python train.py --activation="squared_relu" --init_std_router=0.00684 --vocab_size=1170 --optimizer="soap_variant" --steps=3743
Below are experts of layer 3 (counted from 0) of a mixture-of-experts language model. Rows are named up (a neuron's input weights, with its number) and show model dimensions 0-127. Each number is 500 + 25 x the weight over its row's rms, rounded and kept within 0 to 999. Numbers have three digits each.
Before each expert's rows: a language model's description of what the expert responds to. This comes from a sample of Wikipedia text that the model never trained on.

# expert 19
Word endings in biographical notes, chiefly b-orn before a birth date and d-ied after He, e.g. (born 1954), He died there.
up0:524506486488491514457503491474466502493517507519476543497498512504464546488480501483490499448542487446484499497542532488481479502480471551509493490469504479525464486520529517484529563484463510490533485495545475488475497517516480489491455514500488487500499476478498442483481504505469507478533504554459470533504496518510495513503534547469547526470482487498498475465489476543535487468530
up1:484454454494491463514520520511460451501490500496453483481493533483467512490507489541525518497530531483536505533505499481507470492522463559512515458485504537481541474492487482465493491493516495513527457531473500514472499464452479434489539501477465461466506476491506507545510515512486531477540522497484497523488494480530511513467518479461490486518514498518500483558538482504518491477493
up2:536499511493477475462488531573494540520518481510512463486473493494502529460476477486478526472502535483492541513510446487517523471478461532519512542519477539484530500497468499504508535489440489491504530489501470509506464507471485477498495474479467511490494509558508523532483511503485505525461523509514500474513495506474447502467497494469487514497491517474486522507529469452473485462437
up3:520493496469513512431474527519468515501500525510497493533520485487470532516508495476466568516536489510476543519502530477534503514484498525481503491492508501486471486486520520534482497493500541473517482455474463524498498522525494551517443504501465541477506521480505515528512489449519491453471510538494546509529499487494477516458515525502511513510487479532480463527505467489536485542448
up4:476516463515478559459490486501510531514474481501496511504517426488515507515503543481501543488506492504513510537484543500507497515484493499500508485516507486471469502530449514482510525473533532488493485502469527528484494503493478512507516500536448529491489498475502516443534547493490543509526539559501528515553490542484475484509523476501511519509520533441536505541469523494511501465511

# expert 39
Periods and sentence-opening The, It, She, plus heading pieces like Spec-ies, F-inal, Dire-ct-ors, semicolons and en dashes.
up1:504473463508495522501480488545510464485505489483511566509477491499512521475495483515474508488500515451467539479494518472477511495458477519516515487461495518486495522506546498523509515506537524501504478498503538521485498514466500476519445429518533475536564471529506544509508499474489496514498484522481511475511458499469515475484538517478565507563474525488508526475515484468507482496516
up2:522479471488500499463505523469489449477535519513501534534476459481505474502479503425476513541489489515547533511494488493508432472470422467535500517478501479476473471534505506519462483476460509481480485488543489515495515520481495498486507518485516502516507508520484480474501473506524535476518467534514537501500517475505542496493495423492519500519478522479472510522509479519509507485506
up3:469473440511524535472504516468511475524503494490495447496534480509483494465451495466479503540502511521486486532552508543514458501482501520457544487498473457509520514492515443497475499545491480519538493490523537513472501524482530483532484502505486549479491523514518527472528499503497505485506482522453506518497478518488506563491489473534522521504523523501516508508497488518496529425496
up4:501499483491503509526502488531501523452502475494533546504500510428489509481506464509526502512499536511513516477544528457503460494470453522518516502506511496512531482507539467512498492500552539489545486517506538526521499471457527464469516526514488503511515529537482481538527490529482525517532494534475483472480470480464474505469537452473522514520502497460509452536495480519471485500477
up5:461474504506465462520523494517497525504487472464529492508501529472519495534503556437498543466525527477487546535491460509507477530491464538535508477461506480470523474527495540470461514489490499532530468458482493525479493546515525468468492534503453506479514493509459461505481467500541489506482518474509485507496470522490486507488522503463471503517522518495498460471466511497528512515508

# expert 70
Initial L/Le in sports tables (League, Linfield, L for loss), plus ell in fell and our in court/course.
up3:516499515469439537476508489498491535457489508504512542476529468505510483524467545466510524516523537486457481506504497499488481496496494541507508542516502502484495509518493499522488470458513526515503474487515520444510496517455453508490490499496509467479503502534478496481506579543531498497498520534524521527518489510475516489469503553492509477524549537459507490507464475510563491524475
up4:543494458497491495485419509490500510491536495478486522462485518479467470483510529479503474489512488516468481477551522494482443507500490525477532507506515517514490522502489452527492472531520469502516464477484498546520488490459481507482494502501477453521521500558496479539494509560512467528542489546495477455507532545508473489478497496491506502550497515456494465492485494514518493512514
up5:491518501490485542515518478521475517495490531516520506502529494490491501497488519437488496500518488518512496444511479505512498523489498489546511476447475532505459509531521512532510517478525480539523458507490523493516451546470453505494513499538519500488515499505562485517510525519515525513521482506460483513496448499500461525478550529465480529533511494481501430532481484493517522560521
up6:528482484499461504492480511525482519474486503499522532507494464517498518529482517506524491502520520485502495518497477513544475506477460492512504512502504492495520532536517480488518514496517503502548418431527475526480479515443488472453483538480506546528546532515493482497520460467479503470505488464491512502505456526489469526487540469502524518552508530487523462520521477506546502475469
up7:503511531491469538469466498492525467478503474506494487492499469527467489535450545494530489521492516503488505496492486498488454505525449551545483531465487504522506541520507423552493469483513537550512524471504484496482500503491519488510497526517550472508472493509483508537524519487496490473502511460514506479512517482501462522496521482519483514528522524516546496448512510503521516459447

# expert 28
The word also in See also section headings, plus inner pieces of foreign names and words, e.g. Dü-ss-eldorf, Hapo-el, St-ud-io.
up35:484526470462467535488560483519501513490486546550481543499490512433488513508521460452539547564571520461452491493512499517487487476519493534536489524497519508458526525531497519508511516498544543477522501484528498488496513485493502462501490498508504509483507500533509512481494498515496522463475486490495491476530488505530470497525506465470509488512490524490488460482553490508496512498493
up36:513493490477483450522471477486488473501455495549471456523474480486494501479487540488497463521533453485488570495499517525500509476473462452535531446453541499455514544477498529465464473534514532485494501481523489500487499512487492484541509494501492497517516533497484493496499496479515517486510508550512526504492489486502517499504517541487480528511477463492550466524506529536508477473532
up37:528473503461475471527455493519534472510513498482502478518547472514504510495511471496509536495523480434510509545485538439495489467495522473489548500474491511497507496541481509458464491507505511514490475471487483487473505523492490457467493456527503511484488504500488501474506537511492493489496462549487542472544529525502500473485539489446531484527529507458485548466491494534523486473502
up38:506502502509451491507499513527477503477495479513534490534484479496508484532493545489464472536487489465520532533502536496500506508488498483523521491507515518570552502477517511501513495480507535536568488479501539516478545538465495491491499517535520494487490497502443508462485506479474525469509509487496548501505452531484509483540467548483517505503518547524529473478505505502492429513477
up39:538478460499494535467503538514486521474505521494494523481463497497498552503466505463491482550535473494515539485486515499537517504471502505459490479529511456487495525521516499479517502511530515474515515471494501478489505532443500502505471495535531560526483460474547503540499484462476527457504507518487511481537496563517497495510522569455487485497508500491514496483472477500485500472537

# expert 71
The syllable ank or ark inside names, as in Yankees, Kharkiv, Sharks, Shankar, Clydesdale Bank; also capital P and D in acronyms.
up0:539517494483468481516476526464473524512501464516485462516445485504516492521448539493508484523472515520487500506494483479504519490454476498479461503510470473489514498511477535463515540491476507547478521485521483515500481499459501537478487433502512514531513481532511504476490534524538500495501494497472544476540494510508472568481513450464480508501509504499501539477510509537569517495521
up1:513509470508452495486479471483479468494492507496512493499480501483489494546464488498500447493526492444500534472513507473498541443498486501515500496476554507459525508548465531513467545505523455548519511491502460499504475503492512519515521510506503516507486487531538525507499529472512512512484451544493494490507485486496449475481572495475472504488460531543516471523491498495515476496550
up2:480477471541500499538516495502463508480515507505480538544499436492531509541529515524480490457474505498502509519508503478506506501461513457502518497410493492496506509485496447461522502532503478504512493501528489525476523517508478493483491547496498475508502531540494506479514475482544462458493487552483482514544456484515528531507504480542508525501462476511478465518473502485551491482507
up3:528496472480448518483488468496465470425464491473531527505500454494490488490454560456504482491482497507505561524486524469526496492499543498514496523503500503540480551519524473500448527477521485468474466462482528538476497519504510497441520477529524514519511506492534503499537484482498491502499490494479483490500508501469516533500506478495512523510526511510490484487470504469529526480444
up4:463489474552452507440472500501502503469509485496531531504514518507500516499482514495439487512534474507507526496445509488512488478450484479511557458490498536493531509472545557492493500514504530466503513469542500536533465521467473484494492538483533511466496488456499441479509482508509484535479502506555532496505501514514488496474493487453509505532522504484487504511512490477515511474484

# expert 48
Paragraph line breaks before headings or new paragraphs, and digits or capitals in model codes and issue numbers like G1, M10, No. 2.
up0:501500472504508518475514521542487473478498473509495502524495458521481493511499497504476515487512488494501502519482536481503521509516525472530496496479512495483505499473520477492493461496532499480506490532504503484541468547531490482499518539529442461509513511530559524543472489500542514507486531515460463563497534487492491485551486498508483522520497529481461490536503420448451511529457
up1:451492495484477478456465460501504487460484497482506504517504531474508500499510508439521482527492489452446487477470494525504484537533473508507471531515512467503530480538479465490480553483571485490523480487524529523530495497503498536502477527484483515489496489505504509451504528484470464474541487522509502476516490506484484525480555493471556485529541485517509487504520497550496477471490
up2:547536495522534514480508508495512490505490462507537481538490446527454496517564448491500460501539506517467522499539496482519508518461549508483505541504519481543482521551506443539516529532502531505504494517474544517531510496459485487546458490509505495493497488549510503502495496510491497499494464505525496538512514533507518515491511513481555516484495533491508461486508497487543510511496
up3:537471511564487470495515517513525501532496504519502515459482504481505495494484519496488517487523474481501519503519541509509516486524472509525488483492496500530508515521492509506511503482472473451468469507503484513459549563468494487487497489481493529511491517482497507441539486458520511512504482485479538543457478463494450490545485521576539448538507502476517465531519499482483484462495
up4:480487505479484481467448483495469445526507494497476467530511521533514543499457517527494504478487495501486490498487491455539499512503460523468494456484492502460476512515486513532497507538527513526509452460497533526463469490498509447523491475459490500480559531509514542475505507517495506468521491508484511464468521550518538523472535519508462493492494506473538506499506488514541536492458

# expert 35
The conjunction and in prose, plus word-start pieces like bu(ildings), comp(leted), King(dom); strongest is Spec(ies) in species stub headings.
up1:510483435506500494471515526519491469531473499505512519498492546473517522491473475476526484537536505497511494503509480515528502497470460518435475532558567483504534429538484497511505497486459465465524478479517472512495496482518507444518491473496560514510494539459465516510501505525509514526500543501483501500492508496476514501505512498489505481550495474522529513501481520498461512520514
up2:467510460485501506519509491506484509451482469473520518526467482475489467493524522504525511529516451510490504456478490491515525510506448499502484456557498484492512477528516460445511519522527522491491520511487477514468533478462506532560544506508541505487512484515513507531551534433513531460497490495514522501495441497536488518495490480487509479503475478541544474508501487504477511515506
up3:551479463506482534494509514540520470520493490493532472514511498562453532529491496535462488496543453504473486492478515503493487519453450457486487466485496493467506504509503514453512487513494493481523505532504478496484497494505453484488517466522528520517502519530489489549529481495515522506469489488514494531503449454457496504474535503516519451509488484462540453501514506505503539472464
up4:537521479458506483479497482482469506536525488510466532483486514475454529498493528493458519482462447466531507500443503541539527506517506501467480514482555460494522527502443486455539502458534522512528502508515526502507479530494496513493508508502527502534507509494507511514467505461472491476515486487511542515533474537499475475475511504434500494475486505480492505475523481491561483501493
up5:469478506507491511515495500526516501509493498489473529495518483488469525525529540476520481478485536457495487506521496507528513493503509519519498467494464525519519483511501491516499507522506523532494492464431508532507477509472509505460545489539543455454503483523468486521487473515482483447538537483490487536415438515519460453519496489473485491553510487506489478493493516487515481465482

# expert 30
Mostly the word All in All-Star, Allied and Allen; also name endings such as Ste-ven and San J-ose.
up0:492559487448548485455528431485487447507487509487500516527467472473490503466477493504512498549501491531521494513432506492528545464511403503471513472479538521458551485523524533542443493494519564505505501490495500506506519497485521470505485510502495515511516487485524515489525498514517508504511517510493523490497498518515513529511489505495520490505508513480527505516488508510511501496511
up1:545440504552516524531501510518485434485534479481472491516454489474454540517489482468509503516519510472550506492487515496506534526427454488510521465455550523504518501526557473495496518498494505478528486530495500524475519487479453489489504516486542499515488481493507522490510473481501516497528511509498535507509498509477503501497502490502552487555465506468511472530472498509506499526508
up2:505500499484466543494483530528501536537518530481495500474468510535478503517479487523485498495537551450535519494491511518545456528493509491493505490488492471524475468523505511531517518493493509487490470498505527504490515483471468457496488483506485497484509498483486571531543479471552513518511538520487520491481512495449540549478586510495515452492513519490535508471506500527534502509476
up3:529524453491490513448473498472495532473485532462502503557503469524502494502462484493490517503479484496504486497483525473540536480510484505477517479504480489499522487531509490491515493447471529523462471454526451544439481539483458522526454463474508496483510499504485483476536515507506471481512500513476540513521504499469536521449518504511515500480508478449488528522523488531515468461488
up4:502501460508513517460509500547472479476483529502521482500509480457533504478491490493504502477559482501528509490503504514501480522509509524481499475490509462519452548480508506544500475478495523473522482482496490475473496549507497505500511504512487538486509460496574512526482469515506465456516550543463488499472543509493498490448514510528531460489432499511482509485510506480440520536505

# expert 75
Word-initial pieces such as re, rec, dec, att, con, O, 's, plus the first byte of accented letters in names.
up1:508484524517432523515512505504512499507505454514540535486518507537509485524528552499516518498482517478481485495483495517483449483471483518537508471505509513478505518512557535488517515490524537486501509469481499506529483487516521487529518530538472500509455506496499550486500496478480525519516436530451508538533496488521486498466559487535515479481509505504498464516525421512530533498513
up2:511495470503478500513445555512473460567549509512514533459516504476475490507528509502506459482535488475492509511522538458488464525468480502479536510528546535466505459508537488537487500494561477572467513493508518527493465507514477530488494527518505499487497510490510493485449511508493488501494522505472515508492502508512486492492531491501437504502511523479536534524546511491489501496492
up3:505443487530464495502464460499518492505500513513517498514522495495491466510538515493503487521508471476500495473508497495521470529548514482505562538492435505490538550516500474494525527531497534517508481487552471474470492494492491481534542496521506518527479496526476495526534503476472521528540522502474467491501503533479561568513509481466541493512513517484518477498539481493508493501545
up4:501470488528503480514465456521491495497486487507520478473506497501503505504508489481543475510516519488511514540515475504535500501474445521489486530480505488492485521495531478485495494507487496522487485493479472511480486458494482493483487472502557548497532468510482437462502501486524454500534468487529540473522532557445485493433506524412499495491477495486498490531500478500536485518544
up5:500508494481498491506479482514498483514506504490496510489502506509492500488485506500488510506502533492509502511517505490487508504506492520494503489503531522491506505511501509498479506506501491503488446533517460434528468511487467465487486513511593510496505497512486539457489457514473492475522430506492508511532426495485511464505459538493481538507505496501452420516478476424515552481547

# expert 11
Second or third pieces inside words and place names, e.g. sat-ire, Birken-he-ad, Gr-and, in-st-ance, Hampsh-ire, P-ark.
up0:512506484524493488506542513527503440506494489495490519506487497481507499513489480477513508546510515460499506493491492525481477518493467486506490463477499532503487529555539512444459535482537541516528538513460536470476529540502483507514491543501537524573512525484451498486498530502483523471517481523470495525537462466472515542500502484514486507498451490492507501473515487532455527511468
up1:521520468486484563525519539461502492504494471511509502464514489510502488527485547468534486521491555475476535524494516509526499496490464501505490504478552493539502521530573478459519466499507580494534519491496531515507523504468492502496528508521521524469511488525514550495490456524496462492468477484530473479498519493502492496465491505504526523421498508503509502483509494478514518494493
up2:509489520460462510493487505479488519477523522517453516549462511505507493500509526491477497511532493450524514483483481512508475488501452521517469466514509496440531512486507535496471491488511501508457468483488500482506498485476524526513523527498532506506519521512486507517490514452456535447528485510485497503500507473496447517468531507463527501510405475506458494519510458554532528500490
up3:555546472523479478510485512519473518482479516503514522512503506501501509496532542463504486494510521488538478483543480522533474501510436536522492518500542520448487532541480486470471480508483486491523515482516513508485491531494489509491530510517511540537516516503492489465505512501479508482494488529470454418498497498472499505499555464507525477485465473501506517518499473552497460455455
up4:501451477457445504481478503522502547506483522498492483502539495466468511482462476513496522555532502473522512506462528465514511496481499469488508490471500509513494515510477488499458471486484490482476467474495502487491486525539530478477558532507502529537476520472568465522534494501523470502549463510501486508506517498477492499495510525500523524470458507493521498488474479588505517497518

# expert 1
Middle pieces of capitalized or Latinate words, such as tern in alternate/internet, ublic in Public, ix in Mixed, iet.
up0:492488512483510510510509504494512503453502455531465522547498470491509518563538491493514531489545493527492502523517530554487509459517548522505538485478540480463519527504515444518459520500516548556505502497520500530513552558455531496526530484469513521489513489484482493496502508508488510511484475506521523495513474456484471481477529499506522474476517509543510529508515461515497515481510
up1:539490476535548496522521443532478474482497477503554524527478500480494505485481479493445489533502531569502491523518503468464462495504479484489523474530493525506507498496530459515535492514526478463510545496499506530558545516456504481491564484528499514507501506522469509505533533478501505522474486504540497455468504515506488506528523500500497474478522521488485556510496521482518503506494
up2:503506504529498515530459482515460493491474469498496522555515476484550509604496467530465484506501467447484525517479480502495496516485495522547516483533495487531521485466515500457500525469483533524486470497491482500486477510482496487510491512534519547485515543504454522511495469472521512468519536569512500489508477494505490523475481509502530528505525503476506489511494496534534523499529
up3:522459460496495513466470495514527497471475454520539496497486457508506511511524550461525460524524549539509524502523493480525476485446501477486550491496508522503503482496499508532472521540493477507491521489478483471496496485460491490488484505497510486467531514457512540490546462493488494502473454510516535519494460480503495508457548480485560537513496520496483501550508521508507488546473
up4:525493518493516488475495498478510565501448481490500490466503514516468465500466479512512497506523477505538520529526512498499491537475498492490516532517517508527519499510509481497474501493485518487560474495531497486472469507495460441512475464523510508488571510490499508521483520500537505504534486510539524498505487513479473527507566482453487544531470559470516441504530484518541469499490

# expert 54
Pieces inside verbs and names in plot or biography text, such as ell in tells, ind in find/Hindu, possessive 's, Sh, follow.
up3:479541520501482460479502503476530502500472481513491511508502503504492545503488559467498496495538487474504509511464497475481520537502494504496559500493451544507490486539517524533471507478548499527487507504499519458486484519460474504473534502514505521559542478513504549515557553469517462505507538537493470518535511500508534516503556479483508509530538544487487520497519515498501478501502
up4:485480489465514526582536493510515480506442463488518529508499488458483510535514488496522461505556489465497541505508499478530543498505482500474464541471447490503540523523524496514485551476468499527476530534511457478507514483535511494494530546487503469525495529509491497493474475462504501498512500456470519488488497542490481510475496467497520511529483541506479522467498484495506483478519
up5:497476477471524521516511480489468463478507498464481469502522471472509503506496503486506491492508469505518486511497497460503503492482463537488567545530527518488475503486472529471432510463510507478468506433527514485519502524452472509525500556506508505483494517520525522478522506471463489526520499511507532511505530497483493472503502492538515520536493513469524474557465444514498513522440
up6:514462526520487532497483485504485478529489537510500483497481493496497490491514465518471510492485569467477454537527501471482507528475531540486538487509527506491476523523484514492512545447489499546510509451513502494487517524492490495461535560514571516502530481522506520502478494473463532490501474524469501489497475538469507472483505463467542471521497532540488468529513485507490483465491
up7:511513488508469473502501498561527501509510479556503483535521572474479532490487456490457464493535493474495529555521483498499487492488479497506525512492468529512500487541444477488456517554488536511494492462523467521497544536534498479526472503498491497521500492509480501468497538509490476495502501519505556483475494481494479481450508446470538533500494528499461513478494485502517508499502

# expert 40
Words like yet, it, him, this, play, season, and curly-quote bytes closing quotations or before dashes.
up1:508517523468539515521509566536462517538455475535457495533464502498507489504484499475454528508564529505516533531476554513494466499516535496499525446498506485484517489472525477511483513493470539493511505545487515509493488513475473506484505516490483502557490510496488481456502508512470509448545491494554477510493473513505528487487485478483533489504479489511476479504458477493509525466475
up2:512458443455490544545507491527530515508473527501481515489514510519506498475510530521483507532533534492538509476517507483494495492503465500492526493495483491502467479508513554528448537520481515490489448506468485505473506507509436493472515529564525513526510530471468497524510523537532511546546522500510492507489505549488503499486519497512519510533456479454485475518486463514501477531509
up3:479453460542496501477517462512478519462489481499510477540548553558510504521531519466476488528518532554581541517503509504523470504501461493466514508497486501485495450491500510499484545493511497516488484504518462502485487487497491521489459486538512483507513513495505508500538524494527531541468531487510517496523509489481544491528530497499506472522475489486524491510497523563515511525536
up4:491495510497472570485480478478536514491541445484514502501501515522492506528463529490492444524497536499488522498523532509479559533515466497517496522466507523500488490506497499481493518513495505507531541516498522470475503492479466515500492513519531505559545470540442478551494513516469502524471500557472497479520523496469503510488507534502512515441487525499475480501527508540535476467505
up5:497493469519499507555514511558482530503507435530522506498491492503469549483552508534532496545464556518513510547468497470536485489492522481497531516464547520500518486495496472493532526505503481494537494474546444490482518520492486518475523538466505501496504486487478499547464465482505506501493495536504523457525473505486501514503519489479520487499432509479491464499511495497494513533510

# expert 43
Single letters inside non-English names and words, such as a, k, j, v, z (Montejo, Cenkova, Michael), and accented-byte pieces.
up1:548503443466486532448507522494468543529511538551518550449492487475480459467545528510495538531523466477501537540501522511526482508489536457459526493521488465558502478508510479555464503506500546507512477500508489486495475508498493496518498471523505483501533521499503503464525519486540503474510488470476502528515478483476516510486488514490507493536478504474502462510496490470490494497518
up2:497469499481484515555476461528507495501479460511497455484437502492465555491493526470436483515515545502526522471484554463514484502532504487494520510466522517461528546459504513503499448493482499493499504480541484480483521483534489460511503471517484448529545521516469501496490498487521525499531485519530541512518510506508507499470502489504500524463466505477512466476480517499528485486477
up3:495490460487506511533492527527482498466495478498456548490469529503517509486495470520508510537488538474539500515460514424522452532502478511512539452492514530504513546505571537470467531449516559488478501493488485499520481514479498504525482509498522529535522523542501512479518505465492468469514492509486503464497497486516517526533504521495543488479489498517504451515483479508512490511508
up4:503528543526507464452508494551463491477486471524473504474556558492503537495499558480489465544482502503512509503501526487494497499489452529509490509529517491522514487501494473527492522504464511503562492506557477528505506480500496503458473489487493510485493504477529508503561520543508483500499504510485493509527428533517495488506494517470525492502509539488535469476458466512510478538495
up5:506520498463484513492528492495529502476498469505530510543470423465493436517484495463430460462470489499495471502462543464507509526476522445478486462503498503508461509517461467518481509492509529503496460473546451543484490512509492482495545467511468490477511498508505485513528479483469521475516506509484511495509503479478483512471518484500492466497499482494521496497494526500545511479454

# expert 17
Middle pieces inside words and names, such as episode, Garrison, Norayr, metrolinks, Falk; also UTF-8 continuation bytes of Cyrillic and Japanese text.
up35:513504490471498505451524478497477538496491471463486526469516524533522518493443502504489471477461535506483488505454495485501476515496495530484557537515488472527484490491523518483493524454502492509526478466497543523511481534537487497576489483518505501527542521513457497516547520471477456486530500504480526496497527548554471513468454514477492510500482478496503515486473502486479493511541
up36:521489494494509490475490482494478464482503506492508533539470487499498504490503494508472496510515486491480516504493499468523493512491499514530474494515502494489501514498516492492497498467479478506528478447567451475535503516502431498550507473505488506506513510483497462504497498524537511514532489562450548565532466496461499454501511540463523484446443488505471499528453478494450501486488
up37:497459509509468511513448543513490517548530526489497482506528521542475522509498525561488524541492522450497496473494486466516480520472490461511541501469523521467495491534517469491453520534508497540507530505497451460493474453514498478473521509520502491489516510510531508526496530543494472487510525494505506476511482499492492510509555506464496526527490467488536490512477473533537494477440
up38:470484494483488508543471493515500500494466507456559485533524509503504540525498491465464472512523516436466526510465504498493494489496455491534520459546479541490491549481518525463486497502519492470495501513511479479508503458495492528505465489500512482475480531551530485472497474538536506452524463513497540468495539497500480497506513515523480550469475514474486491496486470532510522455511
up39:457479537533488511516503546492514536544479534517523497527484472474526513509499429494534502483518457478474452442502478511521499526460476559489471415476494491485509514577486470431484499463531562516488495501497483494525501513486501524510511507491509494483525502498529501503508515480500515481505497510525510497503481515515508494514501513498507495495497499510502522512535483509480515462514

# expert 60
Accented vowels in foreign names (á, ó, â), plus ater in paternal and fraternity, and omen in phenomenon.
up0:485521503510517464475503454518465466443494473494516447498476542463519535511489479496477490518498507523509514508517512568553507497503487523490554493506511519502527500488510507478493515523491532454509483500509506494483470501505503530483496490473495502533496485535545512444490489521504539526517417496483480519531484455486485518535477538484504506508491512501512484469519475488525444464538
up1:472507471488439522469498476507510488498483452493471500518456465493532492506498468491494483469480504474498502522531499522499551480500517456495505488526489478464483504516501448520500516530575557460531491503479492505468499504538516528512478476558487532463502506511519513461508496465470485474511459475469493463504483458485493501527526484525525493548474511474524508514516471514532481483491
up2:453454455500497512513486512477490465478473480489510500575483492533497481526519539474482470456527501487518531499506513502519450477520474530508565541459478538492491482516489487497527522477537510472465486442506497509468462486514471505477505505507525523516514497537511543498524473523509532516467477517495511484518499481494514471525491532551521479538495520470517508474477473525519503491497
up3:510487515479469534498479504511488487514478491509538525469452522507460535485515491516507511512499502486515494512488508503513529509483453506486481471504504479533515487488495489478473466486512530551476526498508512499499505464469524492500526552506520523492480492491526516498513483486526537524493543492477520474492551519446513585461489529496502455533534539539479439552486486528482482520457
up4:507511507500529537534453510510527472501533461458511482504491506464494535518505502465513457534517489497479525508492489488547532475490523508495520479518525502517490493500500498493540454514492492487537468484507472527528526514503554529459525480544528522507495488500587494505475481465499515522473460461464464486518478504494472460527493512529553484494461489529515495512504504482537482487467

# expert 13
Pieces from inside a word after its first letters, across names, species and ordinary words, such as c-red-it, d-o-ctor, Aphrod-ite.
up1:493514516499465528587504501535493521518493465504506498557525538453531476504455506505519487572486465520539485497496491469496508480463480462535529537493495443504497511489494506484475469463441522510488502477500467504518527532501486500541477486457508516475516475488511526480503512516510502498511509495455467512518471497500485463497516533486506491489507528512476478521474469490507507463533
up2:494440488544484519485494515523552491519469515484483497497445521498531539478546494501467449523511516461528536512478547474548529489466474540540519533507527536469599535537483489493495502485515493484492525497519469482479540536463488507498478474492515497523512518479467511485510493501500535496519495478497500500495493493499467474507508499485514499480515522482529501500518538515492489509512
up3:493496530498461490535542491518520510518480438491484507497512503537534559465497488512470482494526504493481532496483503534513477497476488528493500497457443488488537496500492507456454515542514533510534499503513456534468499464441499510505455539484488522510482527473537516460494488528466496472538471533472486509517521515465461490528517448492522505522504505491511460483484505480501520500516
up4:532515513506486482480483508510516491510480528473497495509465502499499480526463500491490480498498462472480518512446508531501533558458446525526530512502474541503499507512528459536466501522494437503541507509512496503473536529510437501526531525533493457478517529528491471504504493525517508474513520537460535498501514452495502499499511534491461522509524480488456533517477504527503449488462
up5:493467487500486537509482496475502497484490527482501488507476548501497443484477505533530510518494496511498485457503489459521489527516499517516492484528463480523499462523502454502486531511496507527509454537511475506476472491486456489555477483483490517557526491540495509489488514522481525494446506505475522479524473531500515510492524513498535507503511529455558479508431539559508455514465